Weights of a small mixture-of-experts language model, trained from scratch on English Wikipedia.
Size: 10 layers, width 96, vocabulary 8192, 11.4M parameters.
Experts: 192 experts in each of 5 layers, 32 GeGLU neurons an expert, a shared expert of 64 neurons.
Training: a variant of SOAP for the experts, 539M tokens.
Below are experts of layer 6 (counted from 0) of a mixture-of-experts language model. Rows are named router (the router's row for the expert), gate (a neuron's input weights, with its number), up (a neuron's input weights, with its number) and show model dimensions 0-95. Each number is 500 + 25 x the weight over its row's rms, rounded and kept within 0 to 999. Numbers have three digits each.
Before each expert's rows: a language model's description of what the expert responds to; "comes after" lists some tokens at least twice as common just before its tokens as in all text. This comes from a sample of Wikipedia text that the model never trained on. Tokens count by the router's weight.

# expert 45
Description: Three-letter country codes and football position abbreviations in sports rosters and draws, such as NED, AUS, USA, MF, FW, DF.
comes after: " |", " K", " T", "P", " M", " B"
router:514505506500545536482476529533535514495490512510496514481472469469499531532500500524543516526537531553483518500490467520486506484495504503496492501491521554541513501553522531494542459486478512471480482472490484525524552463483503509493527486539493510506468524530464500457522504518477448519
gate0:495518481498484526475532490491478559484492513474484526483462489507509493523478462484468492462520502513511520487483451485475518495507520507515520540545476525487500457508482548546521520474483476475489512473506509462517482461484465485518487475507514576517479516467481471536523522506514543532
up0:489495463545509515516494486457517531516459472520512475515511494484528524536484488493491459447509535497513490502504522506474517456533518463531530458534484509527522523523497514506553496485448519535521481477489524478523471454485486499509480473526496541497553504482487505465523537498497528519
gate1:486488499523524525472448511527544534516501500519498474513545478457559467466487496458504492508493427503556491475516488526483499501482506510509480501510493563501526506523470505507489502454521485517496477448499478499506507525481499465481486470481504493497482465480517509507501498505512438463
up1:516496542516481548481526506504482505500506494502467502529469523496457510513505523461505464483501521505495574480432495548524504483503507458496461545511549480494515504527503551497485461517502477466505474511492533496513509517485506514472504542526498502493517542477464473501541506470503475493
gate2:495506460526479533482502481492454548486483524494503493499536518516460543518481530499498533516503516539505528512446475506509515533438496457524511497522460511513493455490496539520488525501478475516498508469546534468506533480496527487546489453498482532501516499496468476508465496461489486487
up2:461478504498467471476492516486518470489537496462481546498487460481516482464531494498505483495463498491494505496524519489518474471535473582483505481500518479494485481511517453503517504502518517522536528503484452518514432489491492482469509558526493484507473521518524507465535477517535536490
gate3:475508516499488471552488510511523514496524517483521498478459525513503536492482489532517501532484502510507468526465499486529462524502528493501514555477466498492487495507515501508484490501553481453470508499527451549522497468464498529460470520511546505467470532511511493540436463529503521512
up3:468492507542468495540486509482518513472497482469552533472479509486508516514448479493515526524470534493491511500483505512518516518499520491478479517500463479536503507558527495518492504529570495499536467496512517477504531474500498494482524432537496493492490501584494496520474495528476505484
gate4:459497526547508472463481501528464521480498556511489510465479478468480501524544525504495466477520485517478444495562520503510510540477477500528497491481471490505562511527501537517537500514457511500462490498486484501520476518478538498498496516532490474496508531474483511502508539473547482496
up4:459479508454459525520548519470456484518503457505461481499522539493493537486461494518481550500510494460510510512494490513469510475507518553474506495529505481491511491489481497511510523451482471494482536497494496568522494493504492504498505487499501523503506447469531526490480449508463533463
gate5:464517494516483543494530535493531478486455529515512536489546491506477524513533493558504493457514496520530518502482500499503511499516532457536503526523515469528579485497493494512542484505497504491535476499483489570504510528488522481496497492479510475472478497485480518490520454459494454497
up5:459481511520528544495470545502531527469463523493479540494570473502471471523523494552519471474510478520535526518486492488475528511526514485523515519519486522511556490509469504510531469511481516453524476477520460541498514557513533486532497503500507503498486512489494484495488490505496458513
gate6:473514505515511486495506527495509486487539502482535455463498511487465500498484495496506492462526512548494500468531446478545521474481510517495479507505560509516539514527536488478521456509513473463521466503487492492478495476522498497544521498462526533504462508516471463442523488510550540512
up6:525494483502509481509496525470497514540534492457533485474486499534477548474461493533507494502499495518484493475535457472519570506484469554506499479526509492514500507502525491488542444483499490472479490512470518512492509518519512512532487439523543472482475515555527496484525482506493525465
gate7:468489474487528529512519516479532510532504494490484487516543509455486544518516509557527526497512441523457495485536466463520426514496505512454508537524537504513521464541496538524549524467485470495473497504483510519506490503483483517469511489497521500478483465509505494532496503507474490507
up7:520494436497496491496514521455488533477478525476458442514515469502537516470518455521511522494528446519504491478511529517492517504491484526472505507530491496548533495489502585517495510500483501511528478523487509533532473537490515482486474485477532491474505459545529514479502486494496480506
gate8:527494490498468470483481456485502492499483500470484512482478478471536528464480495512498479479477485530479527527501480501536469509500493526514514519468477528447495481509507543474538524467492483493519519455527450527477499443491524445481529496487462504503469496493531467524462468541483526474
up8:495497507507493461514519530505517522520510497505528514492505537543475507535518512533513500517515516457492508473518540517504542499508519491481523465494512452552501530482523450487469508498493505506450465549497549503532512525521479529523467504467537488527514484558484540486503533454516518510
gate9:514450513521513467517494543512523490491491478544554451455524540515514444495488520521524467461472516490463515501530510499511503517481513518487514485532495477513529499498547494464481520499519530499499469477482490507520488512470540446493488494499535524462513443494522515487504464517472523506
up9:497524486510485506489518459449476528513516538455473524532447468479494544495497484519476530546529467505529482514491519490490496477514493497474496532447490498500476488489448490523517489490481470491500570517525506497502511486522471564507520497486471468497468539513482511518482539489527501481

# expert 57
Description: Nouns for works, documents and undertakings after a, his or the, such as book, report, deal, project, role, research.
comes after: " a", " his", " the", " an", " her", " their"
router:514464477545513510523492501480527476500468507477493485465500506512529493529497475505458484521509507499491511525534507529533495495490524484524483518539467496514494542493499536467544535479524503460555527490542533494461550505452454485499495509531457507514500474514477494458514462508513540472
gate1:490527465493520512527500526485469551492491505521495498532479500498501520511536489535459471563491517532493490479504501511503484445480502457492501512502476506508489487514514493508473505491516461460527492458516543512487510474469484468543471468546531470476540516511459518492491430499524500467
up1:521477478515493539479492482518463532501513498503516511509489512476471476511512491429518508539481470495516481456520474529502478531489536484512486499517505487501507464517482457453466512534486471510529514496548522480472503470481480436566503441531500489486511509485490490488457479524506510502
gate2:468484484493470470539513512484486523528529497544505522515510527471533506499462482475492465491470495469534465509511523540488537502519483489505489561451474491493506509490507511471521451519528511504512500491510520521468480532509449525468536524526527488458525507571483467515491488514516487515
up2:439480529488501488514515536524477480545511457532528493532497508496530489470516519498507522496501496512545439507502526532523511499516518507548484561479500503477529453480498507463504507451488495500512524519498456484477465515483511468483493502474510452511491481532502498504455473484554505502
gate3:510541506531580531520497468510499502464523509469485499482519501540560448467501498515523516534493554501489494503499506545509499463508464480490494523510486558484476501486462514475455499481497509530482505494532477490507485525518466508500498460512526543499503534513466525497485516466508505480
up3:514492517488490532457491528568553524529516502511468538511489542557479515486469479538474453551544499455510531475480499490489491484504527497486477501483517508509503469499477481534499488490537507502487496504516467500480525479470551515518526536473480469484532487517464521487503496494525494519
gate4:512470502464554442493522498516472487548514518472546532514521450511554494509531480464508481471492506504517494514478473484503521479521497505513503546489489500513479507507467494492503503476485522491525481478518521508539480505438479488460472506566506500493456455488503450496487517489510523506
up4:505493526541459484484536550539499495504473515535493523526526530487497482485532504488499540517511493552493475459521509586504559535502467537484514516496523471481500490490489515476489507496496529481518511489492484508507515531493488481503481479475522544484518539495462503523530466541493484537
gate5:502528476553545480482520483502505467527512503488545502462495516469505482443471472505496503486542488496502491493463522512507493503490520481462490469499493486508479493514448479541488503480466462526510485505513478488494494466513468465537482563475477506525524517494554533457454497489528530497
up5:476512480461491445519502499537538495489500485503482496498484501508489485514528476488518495473475521510471533501499488509537505474522512498506468471473529473519454479507540489518475472547512512464472482513466557563490535494538485456499465536488464489443466502465468491503496518495486480502
gate6:534477519461493520487469510514503525516529475508529494486492505512467489490560468511467467491518503498487559528521503459501518530504519469497500512496489538526518475482447472514470520468538493516522462504528526533510526480495468480517478512421463515489514509491514501474468540477483503471
up6:511447489488480530498514509493528494481502448526515519515548496544468531531511526510454524521465525464505480522495496487478491496512456470521455502478500486513487529511486499485496517476482502521511476519506512526506527510487529490492462454495541474486516435465502577480501500541508498489
gate7:504489499493464488488470474507439503492460562487502481529504465502488506529490470458481523491486550518518512471493502481481513482490478509528552457508491548525535526514508508502470447544508489481506502497513531497499492540524517480547503480497455484485475465487533513474490498493476523449
up7:529529537494492510504530517549543494502459464512501517516511540566520484500506483511510500548531510493534467556504506513492491494492514483497426471487534499513473510487545502496503533480527428495500494501483509493491489486468486465500507499513532543523491470522474527462482521495493495521
gate8:480508510542476462541462474484526524556508487504520507481454495494505514506495498533449454491484502519476513472475529506509492477443505466534503543504479459508534530514485458537525459503468479553523537491515530481483506504518479464504483521526472480515496475510532486486505486516490510495
up8:471502455478485484444475448485550489481481512481459540511456499530484527476505510459540548499530528477532514509484522505496527494507505506512478482493487547504518486504497492491491527475504493527504491475501490543530469514495547524524454480529482465524498495527506516507482477460482546467
gate9:490444486515485478524488513489475507535541548494506500484498497493504469487500506480546514486499477501487472543519490497485501562522484474505499566458469471490505535481514469515544526495461510503517517454471459466515507522486439475488500503509532515528489510484520476513508477517541460487
up9:493510488459483489491512523496485493540527495453499506496522527474493480519515523521494511511470476466522501465463470489504494435482499455508430470501487457449508466453521488487487466474499476498467521519499456508521488512484525480483527495483469519447519523478439504489499511505503508516
gate10:493522541514496544521521500471489493476497501534482471512480491551535498535465483515532491475492489514491483493529505516474490504482463466537477536473527474503506556538497542513496539512462545532515545486520523482471501541502513504494514468539500521541473557516472482493515506506502506531
up10:523496496464503484473487530486494526517533449483485501543530476490441487526530520518484512513526497489477516466523462441548490498533498554516493507501518475503468475495498493499452502498508480478471486458446509540523496466510450498473501482512507478503495497537543468480519497525495479484

# expert 26
Description: Given names of people, especially at the start of biography articles, e.g. John, William, Philip, George, Johnny, plus name fragments.
comes after: "=", "-", ",", ":", " by", " A"
router:503491491518525474510513512547504479519544537523515530525502495487502535528495490515486489514532492543482549497499491499444508526489458449524524484506547487532491505489516521464500489521481450451463455448516438513528491501481508484475512474502479476485476481491499484505504485534488510540
gate1:490536502502502478507518492495527505497527476494459473536472479521498499510499519518469500517527503439535450552499494504462533509486517481554541505502453476476473525460505504480505511498471519527500573510494498552480525504512501512496537491453473468521494489497529535522473490521486512526
up1:474549498527502451509498536494515534509511468499517497499491474530488493511469515540456520508520476458519461529509481489451542524510498473549550499519451472500469563506502511479487489504492516516498553498502486493506533490520507478485518490468462476505500486504516556519464467507505474509
gate2:489543480500537474509483528527525517508515491502536512517551463485463506456520453492477504492542497527464500480497484490478503487525502529526535500509504498496518504503481513509537428534524503507427410476509471515487490489502514478505498480464506521522519485478504521506487482479495498514
up2:521495494506517572505448516449493499492478503537497481487497494520502498527490550515511551465505539493489524493475529505538493479536517488506463488479487511547520504498540519503488537452462521503487499545491548500460520493499524511508487499527521501483505501489502493527534526453457545495
gate3:483510475417505488470561501527470516502464485525484468531514524510528495491465484482532512512511519514465517527510502453488529514499537464513497461509512497530506527506497525480480503510459469462506493438500527483458483552478506495489524481484490527502514520501497500512538481476470466507
up3:528511497433484492509506517523469514515485492508499511478493469534488505508490527469520456498510479519503519538514523474495474521433490445532501459543525512515504526519506472487508515517472477465504449462513536497458472513501496535472535503499513514499521540509519545481534477484483460480
gate4:522500502455538508508475510488486491481465477567509505470455514502497477471511488463527505466481500478494484450511492464559477516478529517494534502475455543510501524508517491498482552490447529497503455489508540483507472484494478510486486503507518538521501476470476514504488478463538528478
up4:473494503562468497473526495512487520523537521434504503522529486520528512540475522548505512510501510505511496543493512531450518512518476489512464481546525477500499463494496485473520454498552501499538552497505458514505526527525509496532491528499476477512497520521545493479497532511472479509
gate5:491537546518520453516520562517557489497509485486488525496496469503487492541481501511549484455496463446499492537531543507516526496478505502499488513501510521490505521519466514497524467495503530487485517453505485466504513496498437478480479467516456450486523512516520502479508496498486521455
up5:463476460502489542475532436487465493510484497494504482491503495488543508475490508508469484550508547529509495493469490517476494541528511512512510448509504497482518503463517506482499526518511511534510483515478512537503492522499516483552556546493509550528485487446500482503433523504499488505
gate6:510457502518563498528456487494473498510525528554528469514553508501521526499522529525515473518500459491471507462482503493479542517467511488519511505516504462523488495504504491480523483481482440465523493485479521516495496461487478510496457488538512497463497453466460531488489535523480524516
up6:463515480456445484542479510495492485541448489472475526515523509478501479513515467524485541481527534531519441492512505493535451474448491523511513511490516500532499484500511515509446528496496477510490480532516516500534496524502527521509526521487535518466498545535501447510498532499500508505
gate7:523528526498513483493485524514571459494472486462499494478537467498526504487518456500521459476465566474473508487483520535481520487477500461522497478488486517494526501498546505524514505540493553519517494491482531492489526463449526489500586502513504504482506500506505483494490474500493498501
up7:471489485512469524500535496501464476540523509496519510524502491479492518547490517524466523530508463529496478537543475470523508480557510512479540480505480477487480504485476519498495493468514462511459499511520448502495461500557491492504460508488532478499520528470549551542486527523504508518
gate8:504464493487486474520473552546530523540473516505457440517527494509515469510501476528488508475525451456527561472492485530506529494495515511502523454531464501482527538515500527524483496513498481515511488500499501498526495490471519469520554498467493489489488498481537485478488466546526498492
up8:515517535514513483502493474514501457450510490462519517477474498532505502508508528500512488517490553535508458559497515503469517533487508514484504529494494523500489478486467486465552506499562529506529496488517481543527509522513460468529475521488543474464475461503495513507491531492458551484
gate9:495438530526503471477500542536510524457549488512460521516479523490468462507511535486495494524469515475535465537477466444513521517486462498489532494506492497487479492516525513495506548504509497469546548511515509489545480513522516529518492500503536494512496490541479507510527523497526537473
up9:512485507511481579510577478490456509496519500535469530524499529520468490488534494488501491516500552535465450508501462482498503476506508500517520520493498486494456511526514492483479522483492504498534484538512506507510511536455550511514506489488550528539499484541480527507508536504482502522
gate10:439469471476518487537541494474487482480502513531499494491517481507560484492530473540537480473453493486479536570488490485467525506496530493546535494499502490536510487483519498480524487499522551517493498488527510463489520477499479475475500501517489477527507545535494503486470509496450506533
up10:547543526521481518465459484537535519525491503489503491510497532472456519501465530454491519532541502532520475451516501516545470505521459521464457518502509504478506504537480509495488522505507449489500495514473492537519488547490521533539474499493503499488501457466513490502511490496546508474

# expert 35
Description: Determiners and possessive pronouns starting a noun phrase, mostly the, also his, its, their, this, usually after a preposition such as of, in, around.
comes after: " of", " in", "'", " to", " for", " on"
router:462515505499487472518478514512492479505514451518506536530513521483496448507454452457516497499483500471529472501475509512488505509504519476533515521497478490462545551547478488525499485541471501461456479514465531494524469528533453501487485485520498535531509519511536495486518535511511517462
gate1:554551542482511480513510495495527508558542522469517489543519487495542488490491484479496476452548493523483513510552539517476484496518522527496469523482492521515501499514466480446534485512466515487482483500510482487521514470516487499508526505458530505469494495462475466522556515496505489490
up1:482467478507477519520537488541484484500481484512511532459477548534507494513540513526481490540484508485491543482474447554484495496548480497529546493449509480484522489503559512523507494513515513510477546519489484492509513475491512506521468481504488502485463517462530521531484490456499479541
gate2:536484516500490501542488436485495510483501509525550500538489460557534498493462485467520494488518483481464467552492503487497554513510494503480517479549488509512494479496466495477514501501480482541457485487485552480477532476471439513519492525525531459501476508505506521501482500518517516505
up2:502464503531478501508529482495518482452521507515490557509506445529562475492516525528509519504559498474471453511522489504505534506504522465467538514469538522468501439496497513518531514509479473499485474496507496443507491490447481551491503498519525482527500507491487480490519498514522519502
gate3:496566500512519470509468517524499463473504496527520534476464484481510554539528508487525499481508500539485494515534528454504467493492524482458491506471517520530493499438555520480482482497488498518486447520488517485511503493507514530497475505545488483533524482471523444493508514511530479477
up3:485514492512471484465508516487486492484498512521533451463492507475521560519533471449493468525541509500491488507532488531471529496533519451503524519510475494508496495500499503441530487542509510491474453492541515496485502506517507509461469532502475524461536468459525507502479492527532453505
gate4:459475535533486501462533499534489484501522527449459533514499509523453573535485493488518509525486497523496528501495513554469495450501503476535473462555509511492511497467512519459509498503520473463507501503490454474509493465476506495479494511480491482507510476504541502496532495465510471515
up4:486477507522560499525500558540481459517497544478491530453477513509503514550512481480538576523497482501522485492485472471533516492525480490519509500491514501497525514541552504451489476516520485509546521530538481512481489474459495500496492513474497464473515477518495502472508495501512524489
gate5:480493471426491503485511477536518488512459519480501481481500487495546551471526484466474494493527488515536490496509518547457487475462505533487529484502452485547530487473466488528485467529521517489511474498484489519485512520530462523505537485488522501504528493474531448515461498512512491525
up5:435483539537470530509485514478483517515483452510508475501523509533447491530515497559496484526531512479490522496476486477506519490494518518506500505476529510455485514517548516515493545488540489537463502544492524516508543529507533473501507527512463520482497501509514525481500460517540501540
gate6:492516499491506467541530467536516528479469486537534545528478456521523495479518510489509473500502490483469522530531490502509548495478486492508533494521466507503527502477482475466530500503493533511533501464502558513526525524487482547506474513462476452488496526491481558532503508474483551514
up6:505489485518464503529561499464451485490559461511478566509506501491509579449478525523489522488513514501489526508514479507511483509518503508471471511504530467444520489533513491517507480450527473481526504523514491460486457500496490517471498519501497500511505527527526513533500503529510491511
gate7:500549541485547493507486527516494491505478493504487487503452486484450532490540503497510504493486504515518502456505537463454431502463487512514493512545491529522498506476545543508530497502496483473491510504515518479482509498557536488503510454475525488500539468505534479487470521476486528461
up7:487480496510505479529514520515530520481543521550509485462487558525506484537490546512500512522545476488538502530503510536532512528523507482533505545494467478504447490534483489492488483503515464511460479514502470519536497477479488508491476469455476517454498508528513541534529472484496523524
gate8:502550487472509488528512479516456495539500540470481518523498506507516503504477482516482522481440518505506519491500506503508503499507471465487515459494503487529508550448543483451497478490499539502513560511479528521498525497455514510499506485546481445491520531485496497520506453496461533543
up8:496469478513480508500491517472554485444470472526494488469453483531498477473505496488494444494517521503506525571503483519492500501471511514497490508491527535511447444517495500500490524523507463511449506492479491500518463530507495494511494496474517514463537501535502554519450493490525537505
gate9:510471499504530507500509541539514514533481485492508517498422499514546500496498503497476536508512523538515466499487522504506497496518453495523441492504484519512446498500528462536493531499518484514491510487544451471491516445439474519513477515498493476506506507485491466515491504497498555544
up9:506545505492514544473507496521480469474466532480483535494449505551538490513498484457489531513533539517530487467511467491483479500502479475507472489479517542513428502477502505495510501507486530481512520514547484501448489487488475513497496509536467494495501481526534427504496500523498467509
gate10:501512530498516503470490504532465491515499490464490452480498529492466461530492490514480475503497492532460489545484495493505510503404512520550548456467480498522480508484490516466472499509517535492505471499475559505513551531499517480518516518510513487486479522494508473547508467482492504495
up10:491507548514517540484484528514485498511557505433483501466516532483469444495524502492497501467490466495505475524491491515482499503478510554529525496459489494540502485491478494488466474504514539523502526516500512507513508476474498459530563515502555471444497497456522495507523504484484509476

# expert 42
Description: Single or paired capital letters inside acronyms, codes and identifiers, e.g. AOL, GNIS, IUPHAR, NM_017, CBS, B.V.
comes after: " (", " ", " A", " N", " W", " D"
router:525460508509502538482515505502474453511485506491519521507466459491517530526486508525549521528517507496486527504537461490493457532495504536457456476552509539485479482529488520497541448492523521520484535497489502504462527473470473522482480468489512536520473532490528505473506489519461466490
gate0:493515496556517496502509503523493511501443535481566499476452465505479492517500486489509537528451487509511517539541520455470522496488480464512470494484501489490505470499458508466498511497493512467493501497521509540510490497500526478460513527499493437520485547460543491514492498494530454485
up0:494537498441490483508467519466534497493503518539462528526448506543513470482506505502498453502506506485536508510480551539507451451493493522503534530531541491487510468520473494498468516473521504535479516496506503481504531495492530495511483446511466503514477511498466518531483519457515473523
gate1:529483548525522525509498494459516488554482499505506504497436532506510486522503511537445493497468526527443475535484514489516530524513471496532514475528484464491515495498472472512546533495510508503508478481517481477501523493533524512515502470547463476542489509517495535463460503491477464496
up1:482503441499492495500499542507517517468491501512531486492513518468496500497497482522472528478547488493545519491524470489489495444520536447424499477490463493531492477463502532473503495533455513465495477524497531486504492505468545529516466525501503475472506463488510527511497497468455515514
gate2:477509511507518487550500480504511492512486475485522527468430519498516471481480495494507553488435523540529530501537509516497509505502462508489480486469514546485516492524477450478510505507536509493485500560514522476486441503502524478505537450464506514510469493485514506481485486471499460484
up2:498468490491569448496535518501527475525541526534488472471493501498466535532468508526489484479515488495494550515493502463516506528518444522497490540491556497493494492508507484501510484513531497474476494483481544519463498509536504482498508438461501481488437473494479489507479507497480487481
gate3:544499532505490477511516471515497518489475462463526484517498504549464487540513483524495485546496471496476515539543518488493514435465498481519487513473523521486504469505453498528494484511527506505508483499488507487531530511464503528517476559449476553482470537516476505509505510535467514490
up3:505527548455522530528462528474515503476523522528479499512504523509472492468487483511490504478508481480487520494545502475487477509486472510495448473471501502449528529532460478490465487516462506522480475519487521531509492502507475504511480510479485474497556510510515522495491506451498566431
gate4:485476500522499546495514482466463523477532510534545489509486473549499475520548538501476505483516476496500518545463503488415499487486490508490486493549497496532479482480485499497488492534506476520446470499519509509515453488510495481508518530478503460529472525490527521536486516532480527475
up4:506508520510520484486486520537470518465457526492476480493475553481531540473445525526488490518483504504476503502519533533485527516497469446510489503523549526484490555478514530464477489484511460488509460514496492489515535485483495532479507488524530493478501449520466505490468508481524454532
gate5:490487542538478475491512514479504486498527519498459507506506533523491495509507490526501502500498499530498519478502528490467521547496497505460484500510469457554524538510464463469462457469492474481520495505593529514513531509511495514468495517507481498542535479459535494493517515541461500506
up5:492479496498541494499537472531499520503516483496448479500505430472512541516483539514512507471506511491497514492520522471515558460485507493518528524493458474484527499490486524508499496500510486462511485443527507503493572477463494529477460466463517530506504480468521511483507454482507527495
gate6:536516478491551448454486478501473541529532503497467530493491486508513489491478506441498472528432499489491526506527493509464533517525534498527471492508491468508493497515540493489528506506482489471522493531514481485497527517431523526499474528552475479529472525493487540506498490474500504500
up6:445483505541474499474515562531500453453486505526574461475496513492508507493504545512526501500513503497515501516461459476551491493520510519482476509507532517505531536481497520492465489503500497498531500471472526528502463467509473447490541478450504489497531484476490489493501498502488520494
gate7:474493496511490481482498554497458501480500498486545528547534492529527530490522509480525493520473509478549496483480489471507553476506487482454473508502522523480508507525460517495477490474508451465465514506495518462489471551486509523486482537525473526529473483531500532543479482527501498546
up7:479514476510487473520492470490499498472494502545454488473461501495503520504535539500488539475509562500473520527473512508506453517519515525536523488517499458522505530458472503515510505541496469500497546500522481552534515485529463500493569509482496514467527502505460472524522498505519510462
gate8:522485537476492503528500466474498477504500499529530464490473468480508448490449491501476494445524510481515523513492443517501477474480491512531471523526522529525518505499487499540479476546514489467525506466500517498517525448490482453514545473501490475510461474499505500551473485539484532506
up8:520483480486507491515512516483523508487499481545499532511487476495496486505491488529436468514468521436530498552462501504506459477488510530488424530574477497499503484496515495504457480522490482476515524465482516501530482502510525506514507510533487520515475487484524558494511478518528486468
gate9:500518483530557511478481502477464510504508509445564552494495499483519543490514453497490531505515515500548488540505511473494489526489493475477515500503460523527527495447459510492526521482527518508515552462514520499481520519517535480471538466497502509501530478506496538468470491528474499506
up9:519531471535480541471503518482469459489506510492486488554496532513474503496509520483528482509493480523487547502436486472502467488508473449498481479501492533456481508513465508502512493519451482450534469509477492485487477491490497510485499506563532517512508507471493506474464472480468445485

# expert 6
Description: Words after his, her or had that lead into kin nouns, plus the prefix un; e.g. his uncle, older sister, had five children.
comes after: " his", " had", " and", "'", " was", " her"
router:484512489575537469465502546508545500493547491523514479495487504471492469512466489481493436496527487468488456502517513539511480548527494474554517500504526499475464488533525487520504503464483530490495517493520525505511497534486495526465477486506512500501521498508525464459529491474526466493
gate0:514466519502480472464504492516541469455446549487520477514520460472464503524442488485526494486483495494463522498482486474461551507508470449535490508505544514459501487509517472512475518489490507489495512489509491506474489483502540470486479483466526493518506551513487474497538511491450475508
up0:453494474513522468493516505520500507471477505481533468493496486553500486497542433491528519506502497492499501463510470514479489495500507506503535486522503502541526489446494482508500505552464483526510454575571511495481503497523489529505475458506472526483527506478503457489492509507497522472
gate1:515486507501478499487509484477512508523494482495546466473453492543458487475520471500458484491520527467548462482463483516500487503501491504498499473443491532516522447510528525502506488496467505497484498529529528518514467532518527493477485517519492517520495500491418510495458539453521463516
up1:462507502476487456469470544466498517470540516470493563522517502509494480477503503515442465495491530490525539525516490514512462468437481529544478477509534557496515508457504454505507512485471521523497500481492485528466516515525503508489530473505479477469515498494518468517504482503520494492
gate2:505530483533523493499470477493494496491512457495514520504512493513530489484502470496506434496493482495483512522492440491475520548483484466558445561504513526530497506484499482478511530486490494481531481489487487498528514520501454462433490493540487551484470501504524477471503496534515531494
up2:525511520467469504485504500532492457477487503516516530505462540494452517463512505473510537503529510503512515472509506496494432516449447480496504525490532538486463472517508518490474475497475479497488512507494520485464476553529527524539510483488524452544486490490470498497466457470478508499
gate3:502512502485531515504495494536506506483552526485512494503523485524522491492517481508502462505521484506467503484509519503508562533505475494491474528469519479504488448479437463505513472509506488530530508515513490497481554461475498531518542454461552516511494547530518533516542500460484464504
up3:465477521513482515519461487488454516522522511483516503490495488540521478481504464480514478485538479497481491481495547472524493492502496519491472522512518491525522485487451460515485463522508522494497545521506454507530520477493506474507524464454539514464447569495540483489511509548501542501
gate4:524479477496456491514490526512482525490485463483503470480510512497470518517468528520461485535483494499477470505487464491513542471502442491555515491489492498462523533525491533498486501522495478500521504485444537515482514516496491507495518510496535502520546436567484494455499478517551492483
up4:486500491494518478521483538525513447507495516494480503519504476476499514504506452524484485440475495488503517522519549471468477544503508502443520539509516493567503501504499496452503495465492524505485545531516497497482555525506498523490477487504466505522472546489466513555494460483516511496
gate5:498574515543562459524523497469514525484494496516553503482497506440508465496544477490497499463488506529540477517505507519510496517518497491517488558537488515535487529465493526500520492495504521488516470507515506481489482508484447468449522535522469517510498500499541520513506506523479492492
up5:475527513521506474457494500517512531513507516510506455472528521509496477486514466487506515505497517529511531479511533482496528525536532458533527510516504554564542516502492491517493524551564511516469491513513525517507482499478497450475459487454482505464521476538519540496495493480512472492
gate6:509481439523501510504523495505478527476517509453467494510530486474470517500460524450503519469508507488511512499526504518480500511507502500492507522497497467461497501525512510462542448453474453522506521524521497552535460516523450492511442521459537476507476523531484476493515507504504465503
up6:527505468507487506505501527474506486460560476499498546478480507480487522457501532540533518483519518492527575500527526501488483495537468494519508528441493507504461497503515501493513489466486457463515533531494493515483481491567499524502439501506455484496494505504475483520489506485524476492
gate7:483521533518516482488462508504488516496524514492560483487521523471517486496548535521511467540529542514462488492450513516518525526491518488512529517508488527543491534504460528494500544454521496485527536476501500481484517499482507541512449521504560516528478490457536510485474514512492522493
up7:490514540498488473534515479500513446500553522459528493483501528544498511532493516542509498485540470486499527479480495494497480514538528524530535511503488496542575488492523501525462543492513487506492522509504483477549508541526476520450473513502500455503490527510484510520474495510496531534
gate8:491474473506501528481507507518544562512547503485516497499520496430513503514492522495490478503493470522547496485475445501512510493511501552479495468474495446497486520500516509495493483514500508509504476478487522505520512531496462518521518478445559486476513552520510476460499477490522464448
up8:491514472480512498487506503503498500486466493539520494467496500500464499510501547506490465541475515526531487475476482479489492455566502451488506487508480482468496547473526531473460498526480511502502487503480470499489462510528524493462499522452534508501499448509487487445479536506459482556
gate9:528504522495508520497466491461475513489562488510501504510483557480511558533471526493492535534510525496520476511472529482515491498507483489487470467467515497519474490495503482528589495493487481494490488497498490457533487560501507489564485496544494513493475468521523488489505525496511526474
up9:484481521533495475537512511516525467508460508477507509492503425520493445476506496502505478500510494503499533495534478529471514529518511486518521532508443506479503537517488529479455487523513539498501512478491500535479526417508494529474519526466485487499541550512488473503507476505474475518